From a checkpoint of a small mixture-of-experts model trained on Wikipedia: width 256, a softmax router.
Below are experts of layer 3 (counted from 0) of a mixture-of-experts language model. Rows are named router (the router's row for the expert), gate (a neuron's input weights, with its number), up (a neuron's input weights, with its number), down (a neuron's output weights, with its number) and show model dimensions 0-31. Each number is 128 + 32 x the weight over its row's rms, rounded and kept within 0 to 255. Numbers have three digits each.
Before each expert's rows: "gets" lists some tokens that make up at least twice as much of what it gets as of all text; "raises" lists some tokens whose logits its average output raises strongly, later layers aside. This comes from a sample of Wikipedia text that the model never trained on. Tokens count by the router's weight.

# expert 76
gets: "\n", " same", " well", " Award", " km", " MPC"
raises: "\n", "-", "|"
router:097173116128146140130059117163082087078126185137048107048098181087205093082163167118107087134090
gate0:082183138140144125144049142073171126158103113161147093110048082093107119137109089128125181112138
up0:131181118172156131150060153128141119116134123207109097139081081057136063103114135175110136158159
down0:109079139116119099116138062155110087157092141138131182171103117207153101132146168092103167121149
gate1:166144161165086114155112140120111142116169089111119130126104118136087108115185110163103106181139
up1:137105060072117103157136098135143145153117076198161124156131106173126162160082062102154158106138
down1:140092136127122149097108114163175062112116115166106128121065066071141159148128162094181102201135
gate2:080155077144123122177127107121117126234175104146092202130103103083127147128121108124099127140144
up2:183121137107088079129128163101153120118068114135162077134153110150070128139098099086147147107139
down2:145148124119104119141147156056062152112161082133131072110102140073158117132146090165093088181108
gate3:069114119149155202130087147098097152204109078179106110150167109148139156118100142136124125148123
up3:153127116098134055137175123160160149124140129084169134109127122143123127144131097145131114150119
down3:073111095141088193091061085177149220158183112138109132123216120141114154103147125098121100154147
gate4:103115159128133134136082147163096149141161103141092133112164108139171118100119147122142129101105
up4:080136160087119141099155133118154108123118106106178127135118138100099120144096117160120110108120
down4:108048129146148115110136112165109196091149148174149109136071068188169123110137110142159145165122

# expert 70
gets: ",", "s,", "e,", "),", "a,", "er,"
raises: " although", " however,", " though", " according", " especially"
router:103129167114153178111136136155119138088081192104153109130132162179117132090094127133142149157157
gate0:080131072156149160155140136111116184122126115166138146145123142125064106135105107156096215173223
up0:111120096153134147098150142123121175128085142131127126156163140104055111152136109179105214152194
down0:163095142062163091164138143148084127160171130089108092092128121126130148092119093127136079110096
gate1:116149177118124117219106141151081100132122135142114093133140075131122091146111099096129061132169
up1:120069181113174198172160147133092165094075157089129108162088183137054148108107103140140124140155
down1:137084106120116183083183095177168153120107107079085120177136129117153153100125131138097166209076
gate2:149141135209130094198158144103155148125173086181098178164083098102141101111094129109101143147179
up2:126188135138091059141116083077168122173178122139095159126133091094166160142161121112151094106118
down2:130100133058135168089142156171097125079083171068149046103144150135116150093138131161145118119113
gate3:187163066156099200136178133181108139115144101081179130118149094128115136169149118193177157153129
up3:131168127212095141118138114149145146102156120157113133138161089140149124178103102112177163160171
down3:108074111069118142102114149173105127146115129055126088137162176155147118075105105162070114153101
gate4:070109157115158144122127149118160118134168084144160052155126162152172101170127117164215105144111
up4:125149141183111117194163087077140127165127135149095140130128133116111145203104126103141134107112
down4:095145187098075156121120144186162144122153101081134105129139181212099134176113116146183102171134

# expert 58
gets: "\n", " during", "/", "Personal", " Date", " During"
raises: "|", "\"", " They"
router:170117139178134129095157187123122132067129071060137081097136178107184128085167086145073101206094
gate0:089099154097152124130086125125088102146120129138155148116166106128133100130135141098092107157119
up0:151177120132087141184069141157087071121126103102137147104148169132122142084152122137130119137168
down0:137104111123139143143129143170121114180131154120110170160131101090067053126141095181101086117117
gate1:092112143097109073107195154085065124100129087105138155136144141088083093093119139113132112136095
up1:101106165188135122111198158130102097126162117137100152124108131082076103071146182103101123122139
down1:102153048081156109103141182161132150148134119143178138089104160140175106132171104176150155127079
gate2:122112119136123117092184113090118161090115135176136126146144143156104114108163061153123153145127
up2:127102069124101134166098102177160108114140136146157129122104167102094113126115100136142142104113
down2:084113080073172091175117105135138149120090121117164106194120101131157122161066081141128127112104
gate3:107111111176138104130167148070106108141074105129122183100168082118093142171131088104121136118137
up3:117115198140136100089099092080061102152157190150202121071137150119131141112150125140128148097090
down3:135143139129136033066136131123088134136142119128097119135072206100137126073079137147166081189087
gate4:096127165076153147088150118018146152119124080147161126213132076159130136183099109137132147138124
up4:100114195068149145052158152042130176100123070169138132176113105143119095170105088152079097125109
down4:147128131099255160077154111115111107135142148137174123101133122132085095166110071133098142117049

# expert 6
gets: " of", " to", " in", " L", " USA", " 2"
raises: "ress,", "ore,", "est,", "imate", "ant,"
router:106187106182155118189087140157089107109124156146085105114112128140127137085136130169116093104116
gate0:135138093132128044102105142127173142154137161105151139086095061203143097103116177068134115106189
up0:085110161124106124100157186129100176079121153148113173158091142128119143143184118174116130168106
down0:080158143101160120132082106115160161119120116130100130165122133137113169127111165137113133146180
gate1:124106138175136145165096148121137120146149123089113169149120104178172122168121103137136087123119
up1:122133147048075103142142101133152093095158144148110090143119102093150188193155120145161103182106
down1:072150115115137104079192110117134174146110116179157100136144135146166156115133124102155142079071
gate2:071171141096114163082125099103104116092125096122134116102079064158096126159135100104168160161134
up2:111102123119152065125174121125096086165142092135194125098116062134139141139118184140151118108114
down2:145155109138087157144175094145074137090122107104171068076124105147114106102129104135110139140100
gate3:177105137100092145081151144103165116156149135074121142111146100123105153066133129044125155158173
up3:096153154202164153099166147116167145118126102107110114178176115127138132150084109166054125167089
down3:121160127105131100136105150115150125145157135155131097118121163119137108156160086134150198129083
gate4:126056145127152177103091102105129107135117098157146162118066128157127163082148149159122128122133
up4:103131147156105141130145139095177095157115179113086129094125075152136106163111109067183105097119
down4:122164136150111091178197124166098055132120109075154123124088115092100115128138128137088130146121

# expert 73
gets: "\"", " |", " more", " He", " his", " her"
raises: ".", "-", "'"
router:138154153126140068157139196136099154094119064181118095156065099183067106131155056158134116089107
gate0:109133181150127152161109114153114144148098077188174128187179068151078084161167188121113107135145
up0:168111114107144150122142099110178102129184144109114127098172157092155135094087108118126126137060
down0:161105150133122126162102124115091122152118159216158115134192106119149131123139148125128194118095
gate1:133142180095115115150110177111129152161117085136117122180142098146066145128134132126080116124109
up1:147094091119144143099106135164154108096141151133175104084137137115130174117149098086173132191129
down1:135093068044079178160098156091147176161059150164151109255164131086140125135161075164072088157119
gate2:097134164152185088139120158113092132090154134147145155160059072159077090095041127151125129115110
up2:155142145199098156151113147156129073116125140114114110104157180113161153166191147095140178157228
down2:134080164157154037152119230143178103144116124140159117171135127103127097158135066134156090134072
gate3:093063089123092162103162106134152126157154181095104098154180107171134202140162115137168107153102
up3:123073128120118147071122158134132115103167148115101114123103129171102128123130140187127082133083
down3:159142077094173089092147147129155195158130127118131122174145131117093154145109145204128120122167
gate4:084134145104138141111109094148119162187113065189165093148094129159128148139115052208131171119127
up4:076140127099094138113135190081120103124092162124098065134134111104152110155145131153117141089122
down4:101112176144123157161136117138122111117152128101058200073150120141155121167135095110067122145162

# expert 124
gets: ")", "5)", "2)", "4)", "3)", "0)"
raises: " respect", "\n", " to", " dam"
router:119073160152134119157156135095106122099158079144112182098103127170099112113074133134133079128121
gate0:161103158114228136108101126130103158093095115101150114134083122082102113107139196079104130207105
up0:093091138082156111133187086162127194110091112191088095138087068118127123104068061194125083122104
down0:107125194122135148146066169138129084135165136095162140105134183135091190102124193125114126118194
gate1:104144139152150133118157094119092144107073182061153148118144066186098091199136059149102125111112
up1:132102135155137127155160123172055160085102157109153144123173108193096081127162110143065115184119
down1:100125094130133102107133179141144151157170098127132106154152082134100124140202138104093196154162
gate2:120126110126100135100138136171126092104158187180114195128152145159096107088139156142117122068129
up2:103127193120045162127101097136112098118102126108095120119076122098119122111141147134156134145070
down2:147123118125130111175119177145187121119142123123110090106141213164073127128150119097111148151110
gate3:070112119160107148123158146075095061176071077157116099118187106148158119110103054108192152142140
up3:138164137075106136102130090132155172104113141104144107146118122126157141146163133112201088112120
down3:147128077186117190110140109068115135077162075143102183113162108172141164108109129128138129172151
gate4:090137171119186152058052111113109125114167129122148123139141148132151093137082152087092103078094
up4:158159121143091106186149111084146109187079151101135126119115140157126144128193091100172156136168
down4:135157143178141147115099095142097077129142135182120151096125140128136117144105089117069127097143

# expert 16
gets: " the", " The", " a", "The", " an", " A"
raises: "is", "ist", "ity"
router:121154150133123134092144111133197130134124164162210128198149120067104162135113119079128168151083
gate0:120167150033106141097102115119152089116087130151083075128110161113074112065102218064120142107068
up0:131085123154122111169152189103101103172165098083125149158150083184180137154114083162121110089195
down0:126118146093049116206103163138088128086099139144123112114140076136152158132159160153122176174154
gate1:168094144133089154133125118159180136214113125098175183132134108123078128125155164122103126125143
up1:081162091069112085139134168106107164078124118118111103113122139175173108106146088109143122110097
down1:142100124142085145145098104132200091198136164108209151103168151103026210156134125123154094180089
gate2:232155135115097183128130181130132141120081163093092100130132134109126123077114136184143123081120
up2:142156160121102163148106135168133169113099184075102138149130161106143113082139111168116171109099
down2:154155167099096110107145185143165175204124153153125126068117141107127119094109152182088048131140
gate3:128059088098138117151166110154153077196098161103183157170103136104081133148071139082135152118155
up3:105141143121124098111097149113085161055160087140070069111132114177131118090152161128163102102095
down3:122073107109035119129103108123145130148156105109161105106155173145071177153127179165153067107107
gate4:126123118156152111163099159150140154087107175154142091147128170120155103088108128121081153147084
up4:135143135128126082152137133170110091147147119127151128218136081115142132141197093144198099166070
down4:099115131109135128089131171076133170124144141104117103067100139142142137122108154107154146144163

# expert 117
gets: "|", "u", " the", "o", " no", "-"
raises: " |", "ary", ",", "rum", "ara"
router:102097122135128066160164180059145148091129138205091098161082087181135117127174089136096115147109
gate0:172101180159174145139158109124059088136136139157145145114128127156133149038141159143116145119155
up0:125154116105076120145105144172142107122142061111141106128093163063146167168094090154149125123154
down0:152174157151136103166163159141125150065117125151170131100129107128161131100162176162132138152128
gate1:130123133210129132062091127076102125161082142099102121106088162096154155075124137142115172124138
up1:088155170065143115165065097147197116150143077090171111121189137154074123170126085134189111131118
down1:086096118139157165181088131168148131078143166074063096119086073137196093120112132147128190108090
gate2:149097125101155138146148205094143131115084084151112150130113035143070063105126155120082113149102
up2:147111126150114146155148179102112195084142115163099138093129077115126096126126100155150164130139
down2:082147137153145110146136082162177115103141115146108170127105103134088178141105155114066134145138
gate3:114115064122082149142138175092124124105156085099148134178075111168156118064178151111081083145107
up3:139109081184087124139157150124134115083125148144122131142074144163144102022169167087083103137132
down3:135177091108073092126184195080139091129172110160129094154166171169100144142175111120105110164144
gate4:185064124150102092160187132080114151111126115130117110144075096164133102068109089102158094114125
up4:176057135136103101110184190060124153085141114189136149183089125156136106082130122088168108134074
down4:113152140129125160106115106194171159177080077082147145105132176073060168130097215125060160110126

# expert 32
gets: "\"", ")", " 2013", " 2011", " 2015", " 2009"
raises: "–200", "–201", "–0", "–19", "–1", ";"
router:128113128131173151175100183155127139091131076143095160116137103191185074087077137061150112101112
gate0:118068058155150172098101058144128112155126143109135105112143183128162099135135120131116135133162
up0:094148173149122094167202138107081108093125107129108128122038114124106123113166153119131126104146
down0:084142091100129185151111093104139162157101126130132116105140121140133166125144133126107153130129
gate1:117116139092184123123123117138123225139104107141107105118073168181174121134136077193096073110135
up1:159127101121183138148099145107131172121149106101101129137108116198178072142086034178124070130130
down1:126108160099165126143131105110068122139077169122190110092134068090032079113143124123150088190128
gate2:135085083142116162118085146103130116112115150092118106081082158147123169141074150118107138061216
up2:150093092151136138141129166136185128174098115113130118132165092157149115129120099150091130131105
down2:144101154146137075125118159142106074069167110136107134121063161093159120121118133119168103113169
gate3:142137106136148158123139137126181131144151135108095167114081112142139145140128108107111094119125
up3:103118128126138097122134094106065137151132124151138119143167143071105119116124156137125155149160
down3:128192081091098139106134117123135152202094127110199146109150117152116119127140119141086166170100
gate4:160118143111160141139156095156141161123138093134082087081124098114132145132141165101139071108127
up4:107119136139221149127168087110145170104147122122057115124154080131112123136134097141147144138174
down4:169094133145057144131149131188138121148151181167170164141087115049077094111073117140160090104075

# expert 69
gets: ".", "s.", "es.", ").", " and", "\"."
raises: " They", " These", " There", " This", " Despite", " While"
router:101054117093156049098156085116113165119165075119144079105124150085098108141089119157119120105087
gate0:165109125136117134165041126175167123094143117098095120129076138113165092181178159181213136121176
up0:124116101093178091171132166148118118101196162147176127078166177098139084126155103168147092125076
down0:086102122118053107119202087078165125137137131112201157146174131141143161079133114147195170118180
gate1:128121124155138129140149104123134172105128092104109145113088164147122163099119157105105204099184
up1:109121062179142116140135082098172131136151102057142165111105112149134129100086144100089166146146
down1:141137139096255101141122191143119170151190124120135104140152151095144093174157088145112055148052
gate2:120107122122134080049105079116138127167166101116120155118120125138120144115086158164125101158113
up2:141173160105159115138138140128130097144075141135138063221139112124090107145193092190145103090128
down2:132124098134024124084131078146152085082117179133112133058085164156131124085100132120087118142113
gate3:082107128144128135122136113120065064188124151102151181080075147131071138100180120140099120130165
up3:198108109097112153190079166198153163048113127165088091148140137176181110141081127140113143092106
down3:050120121160084125162103053088119120105091133130116135129102127128131149099135162151136237102172
gate4:100243154108110182069116121132131082119150161110128102134114104149121091134127099136168122080104
up4:152100187171072150119122094130127164163073118119102133169114086168137170140117169077103175153165
down4:155147168129172091123100144144126138145169100087177102097146137112149095144093068134111109133095

# expert 47
gets: " the", "ed", "'s", "al", " a", " G"
raises: "ñ", " 2016.", "vil"
router:168145127200102118169127114154109156130123157126100132140094125107115107086168129163108073116123
gate0:130159129115145160142094114171183138165079154154070126126145127186187094144141122171157100101123
up0:060076201128179129169116123116145110099176104080157082167079118135160100127108200114169111129105
down0:105113054120177111125092140142180104156189156092107041120130125079201148143120151137114100098107
gate1:082123134146163133096138068169112077115167118113172158182117101086171078120090132129171159179144
up1:181148098119194129138164118131201136151103207135170127125139056103101113136060130134178078172107
down1:130153156164137221065087094120144164066115141197104174077190123167099140147148099155135134161101
gate2:198138125098134098118153150120087144090128127104132107064106221116113124090130141097120147161138
up2:091099134129130161106153107113152112172178096140115140150067083094177103186090134156075072128089
down2:142184100158155124081065110160150094159129169060142166093118167144124153046163061160112066161075
gate3:080156117135158092143156106108081108148101121161097094144127167181165108150135145103082117095101
up3:075149127099065173097137130096116070179119099148054096117131193156119133115165134097108163077139
down3:128136139158054172164127122143156138079079053206139087133187135170087144153128109127149192161138
gate4:181149143164128101102103139132115121158076128179146106135153163143148093064108087147144100122082
up4:078172155059103142182137134122122145136155136071117129123146087143093138135156102127128176123118
down4:107087186135124094088116131141120148161161097079159101145034188189072180151100146181137126105136

# expert 28
gets: ".", "s.", ").", "a.", "es.", "ed."
raises: " They", " These", " After", " However,", " There", " This"
router:118126132080200069151135117100116161121164106132142082124121174072099097155127118153129055109078
gate0:148120130142124179080128087190125129126125122113117114101112099143103129152106115126129146120087
up0:116146153181099156172078114111126121149093122153090117163136101177158151141138152123139147110159
down0:114124151095218121099089140143095120134166154120145119121121136108069110168111102126174064114118
gate1:147127107149144099187137142104135180123136074141122143119099135162108114140131134096070115079187
up1:154146152146128138064110099163117111110101144144129113162160112131100168115181154168141175171115
down1:093119123170029152209163093100148120120114134110125152123092149142166145161137142092107179087199
gate2:134101138141125146130073172124150114106108120046113206113109153106129139098172191061080126117134
up2:142152129120139169140152103128162192134099159159117099122206104154160138131104064136157121113127
down2:156161108149008162138111086128098093089074109084134176119099145180125125095087158138128174110173
gate3:130145149172137169161108188185084142122065170153082176124125117151147096098157156109059178161152
up3:094091118127182106128133155155102113122179150150128157091101181074094048117133125159073110099117
down3:144141155182069201154108088088122103092067097126082148114089095189152130101141168109099180139200
gate4:152166194119152077083106161104190118096139118136158071209134128129136134122130092211179128134127
up4:079144149121141122110141172095143123179124150158079113088118083196139168139108103107122115064135
down4:152116115171121118126120156134167147174079140167183071165132142138149199156184094112171134089139

# expert 48
gets: " the", " L", " all", " l", " out", " Ch"
raises: "ters", "ct", "als", "ality", "all,", "ents"
router:117111144124117097161118161121119113042131154153065133097109103096162127086125139080091095110103
gate0:166113125054096131166144130114179064095130143156153139056168090191148157101146132112129126114183
up0:175127158118129093105132126136181048039153166147154117049155112119161178134166078179129167142180
down0:151101105134105171137162101142138130169149116119113147161120135120114172119066144136147091086180
gate1:096147200145078055137117167103174134104099154141105128152104118144177148124170194137140141126122
up1:153142049082130172177106111100060102107146080118140166100176115169088128119159139114145144106155
down1:129162117073135136101092172141163169164083098134141136093111106154115144137101195093106115146115
gate2:170091123181141138112176147183075140079139061123155150092135117091170113107110129031133124116161
up2:099147130092112143135140034096162141166114224182152082160097147126131115170165159183110146140075
down2:094080138075165137155138168143116128078101121082099106113077083134130163086103131203131098103112
gate3:182177096127087108164196127111098117146155139148126165108125138107132148081115166121166099195172
up3:178131152093142071163167114179156135174096119135125134124093112098167156119137158092137078137116
down3:096100141164134171113089095115055162133129101156111108162140095069118148178149183096144112135116
gate4:160119097141101160148088073158117111145123135147128145119157128114125149113091125100103160090135
up4:114093085149081191163081051189119088134059114117104169102156185063172214080144157141120150115152
down4:105114158146189171091127184162104101138060125120093096183164143123104154114145146130171128198085

# expert 108
gets: " his", "ar", "'s", " its", " their", "ic"
raises: " action", " agent", " kill"
router:120144105176097120179121119150117122125126100150166107205103111109120103178146172124132148195136
gate0:144122102172122034128114138130129113108190084124134074156151134158099185098203114114201072174148
up0:079121163056166121152124083094128115152137103080106169101069154142162079169074104091098174067081
down0:130107100116177177135137121107148188119157106130140127192165105124187098052173105150123125144069
gate1:072195177154112161076131085099173161144142111140123127114128103123152131147082124155130099126125
up1:167091186138143136135095147065053145060113062089135168093169147125115135064172085119113127125146
down1:092164169175047130103166094174168080129083149190113154090075121158141112115101101121135066130166
gate2:092114167128111060104111137136056157155095084068108168152079145154116112196118158051086107134146
up2:085126175164100105159143155125041164118096123080175166182111147104094108164142157115122094122129
down2:158148130147163062108159106129135137086108168160158104148104087154075210116151147132164115073154
gate3:181153125149130136130154105181114149150141126159151129123165126118100119114122102161139093153140
up3:138159123150118134088144118152122081141150128137100149125137147079131097100117030133119137112166
down3:123066132163155113109151171144178127150163129191140135143116109136140119088123083101123102097090
gate4:144141116124129132064111087154107203132115126129093109118105178143110095139110092172113076121197
up4:086110172095119095120180123082163086169149124065123098101186103141147163111130133157138132085053
down4:168120216155139104083136127101140195097158153155086152126148128080125121093140173208108125138157

# expert 37
gets: "-", "\n", "2", "4", " 17", "3"
raises: "'s", " and", " of", "."
router:147140109085152094067117090115077165181150157158089101078153107183096160114137113164128088092060
gate0:100118147075121083062144132153146134152161131115111132080116131177104104106097165126154086082064
up0:150123144107096106079151158165167122195129123115148143109170124165149128090143147105127098096089
down0:152103113163144142130096108142130111121119116079158118164072190119111122129106173124192176118185
gate1:180090068119147147139157106117133112101102133077149120112143166106191112161138130117120119160123
up1:130128174139113123140116153117135119125112057094177154141146150126146113132097147127119121154116
down1:140141184126176109155107163162135080119100121106166147127090104127134125165169115111142201119089
gate2:139097084229119192139118137150085151149097162107099127143163078131139128187166106084082185178171
up2:102129139120077139129148112159058191108086171135157157135141093132107108168143097123080139156170
down2:138159064186075117113110136133138141151132102129098173145164135098111127118159179095095123116133
gate3:146106181140146147076128129112128044187122109159120135145150134124172112110100184096118097105143
up3:147157168103146133094160083059147088158154141156065126114140101154180191104106133145115126102177
down3:118182139105108161109120131153121144147150123140122170163106152126135124110139140146154127086132
gate4:227082096165108162109128109193152140153095123121112156090117095160135072089168143114100156178093
up4:193118071166097145103097075202133156138107125118068175128131091163137093088140144116080118124128
down4:072136060117131106124133109080160095104147201167159138094100155141169163130101162140161128179148

# expert 80
gets: "\n", "\n ", "on", " team", " well", " school"
raises: " Their", "With", " They"
router:155115159118168105115122118160109143107135144067108106089090150119181091160108177129129091161066
gate0:127146114124110077149109130139121112129118124122102148158126145080099144118113131079130111152121
up0:127088133140119198104145167140146113152168115140131139140144130129105117067130174094111124162153
down0:110122141134145104070141110064181103103147074119132056135073068101116139152067125132142061166147
gate1:156144152149168082145072129107144148130124116090083089140132096210144111094083121129123087069100
up1:123102100133188101169083111141105100138125104086093102097113095157158125084080165136082110074100
down1:139158116143140134135157141109106093103156189180156173116094077100125155107221104130118141091133
gate2:134118113144162145147122129201155063238120169098151148127159123154107070169168154070124124114110
up2:101170122076107124095172132053143141066150057126099104137081128090099150183181090144157126120109
down2:143127135088124141095100114121128158131127140093099088077148117184148183186177140142113068137137
gate3:124114129141119166157080165193117135102101153083105154128118158148149131097067148138154131064121
up3:125079154125142180154078150145103133106116178102135188139103108177117145128090162154084131092116
down3:190187129120113123145055191145085091127170188098171108102116136110070098054136157126126106115106
gate4:144091149132120122208150149144147143124123153104117172089124089170095124121166142126176142151143
up4:142070159145141144202191188134103140111114153078116160110126106181171129140198126146123102125148
down4:062125205189086144146161114111077118148180091097084153160123096093108112125067134111126158119151

# expert 45
gets: " he", " and", " He", " his", "C", " (born"
raises: " necessary", " allowing", " elimin"
router:084159189131156089166119148132089111106123111143095151118100137147077135095100129129125092060153
gate0:161118097172106137129171125129094107074105174128157133127065141090082176062165153121151110082082
up0:118091133135108160117137143129128136037110215134123163196148150072074137108172103160169133109099
down0:181119119141106130165058142110069052190089096136121149121141115137083092120119123127129157190211
gate1:128148117125184104103081111088102079128136040145170129086105175100114136124131145212135104176143
up1:115126107134191154135083144080069108101136051131169140079072193107101131127156134182128097172164
down1:184168100140150139109088139163197147135057105154139127103155046120185103134163132103119107128166
gate2:149137089084175085140067094074152186151101089106139096070132138099095133141104143101121101146105
up2:074141180121077181037167131185121063118131137125145175142134156191140128153124119136143202066110
down2:082143122084139064123084097069187132186116158097115109080052150120050137153112182042122111142115
gate3:114112102082066090110109107059154096156106084163142084085111110163202199080115135097133140158144
up3:148132107160155144148194154176122143149124167079152134160117082153081055176101142126153132081112
down3:124168123094136102174160149149157103091128083114138118143141100187136142077105150154103147074186
gate4:117113196150159125129168146133128060122121142089078106132122147145111128132142125125164094105112
up4:105141176126145137152129175175123084099100193124085095135107186096129107140102116140147099128142
down4:135092059156127168123108118196138185148127178119113100120131119098144046121130188111099142128182

# expert 91
gets: " the", " The", " it", " this", " they", " Ch"
raises: " album,", " edition", " album", " election"
router:118123114183135151181087135118129089107120170156094158093107180144106177116152130144102108145121
gate0:017115093179140106065151137121109170073133054146110121128123172098100135158081090147141131107137
up0:201218168171047132118102077148154072172109122120148164180143112111145123106210158151151133175143
down0:089089161090133139081133131124114072108176221150146068109089144169115097107094164149140135119158
gate1:182140144146075140113155161093101078141088122089145171053186137154153152136118111121114145184086
up1:149128091187110133151166193100141070162123093084138168023192139148149160099146164080101113179109
down1:130165127151086093119158133139146133146175144160084094162087086160131037125111055196088125084129
gate2:127122095119111131114118157079131093139130171115186101188117168191208157123098128133152143093113
up2:112167137116105139136194131146179185105142064099070098052111072088126163139115111106144122149105
down2:071167107110088120106095109128128158161171117122119100112097145157097143119128167139152086087191
gate3:120123164159146121136149112069077116153120164136142163145165128155129165112140146176135071142147
up3:108148112183158108155126117091093110122088156180172143112156098142098174087137137146188133143179
down3:137110203119132142087159158165121160114203098113121144068126128102145120105104092184071107147084
gate4:151085129127082171124155081104113168136149145157134090200131140063199140090131120138125148134093
up4:162097138179091155151152104105129060106134148103119124158138126094175121137154071158096148109147
down4:157176087125144147122158153154141067087075123136110140148169186176112125172176130075087136147142

# expert 31
gets: ")", " |", " =", " –", "′", "$"
raises: " well", " Qualification", "lam", " injur"
router:138149172140151132081054170135160152171130171139080108132130122214075108136142130152111091114081
gate0:173113102170116114110074188145144146132141095061151157135102096088145139094096209146119082177117
up0:120088068096123142115072117140160155118134111059137168159080100101110135138149201151087121163103
down0:167124155114139109166157136083098103125200108128078102108098170068149134083141148127113097061140
gate1:102174160099157136195116127100112125150144123128102200158076097124094121172115131192159089097162
up1:114083160141149085122112187038155131120174120108155151147097130166081100155132146165127048083120
down1:176105119139153123102142178085115134100096091118146096136122099171088139088152112067138125092136
gate2:121103137171079176161114174104164161101064148171119158139149132143086114122154153180129105146144
up2:081152131157124176153184137158163159118106163127136116165148086135134168152143126192160151129112
down2:112130093165091150173145102182067210090132076147114090154135093107099139165129100110125158111125
gate3:105155133138174109140099127130136192094122200136187153133096105163167112177127072105141113147087
up3:141091085134175099165121110110128129134125047178127132101171123124121133172096086109109126167151
down3:124125109101161127089125143114157120088103135140184182164179079129149186158134097159185133139180
gate4:093113163110108096101116183103099133152156124078164119183152139157078095144149085153135152141141
up4:101094133145138150096116158151095179105148114104160126162176123164080071153125133151102112175126
down4:119073141172104174149161145048117108123147127119159177112095071093167175096152167102089170124172

# expert 15
gets: "-", " |", " the", " -", ";", " (199"
raises: "te", "gan", "sen", "án"
router:117149159109133113125090139113142173123130098156086078124083087156065127143080087186192099130106
gate0:134115152148122124127164152106160126056126079135132066128131081184178082148088110136091116207159
up0:125114078118131112137169158152096132101050178081165139120158103060177161107119076148112168137166
down0:143099083095118110119150113107074096082124119090091146109131151117178137113108140080044134079145
gate1:077131127168100102083115139122160143143140171112147160095141112095147111102130043127188089146162
up1:070137158132118135122148170164144156154174138139166132104110106111106133143110065146187089100132
down1:123138148146143166106111168192094082097166129133127096110126184087069139105128158082087076153159
gate2:093113083081127109159137121115091149143121115167139109137106127087120127123091083140150171155136
up2:126137163139118173148162137124115131101143086135136140118102163130138109166149127102072104186099
down2:147113126111182049053157110146166110136164172097129182186147113123111105167129127131172154115113
gate3:162122073091077159067182122109191092110134141142071166117124148140087127118135175115089160168141
up3:088123179141142106172126120147121081167144112132144115166139133149144107157107120093147153126130
down3:107148144158108112117126106076112069123134142064125140101126166115151141120125109105112149166190
gate4:124102111146098155112094177070185122097157128134116200109122113143113078126126153088188163159147
up4:133115115163077164123117205119168145087148127182109169101112137166148116106160139094149101138158
down4:114124081096129145127122161080160149095160114158072145090139112149160140123158139164093108088065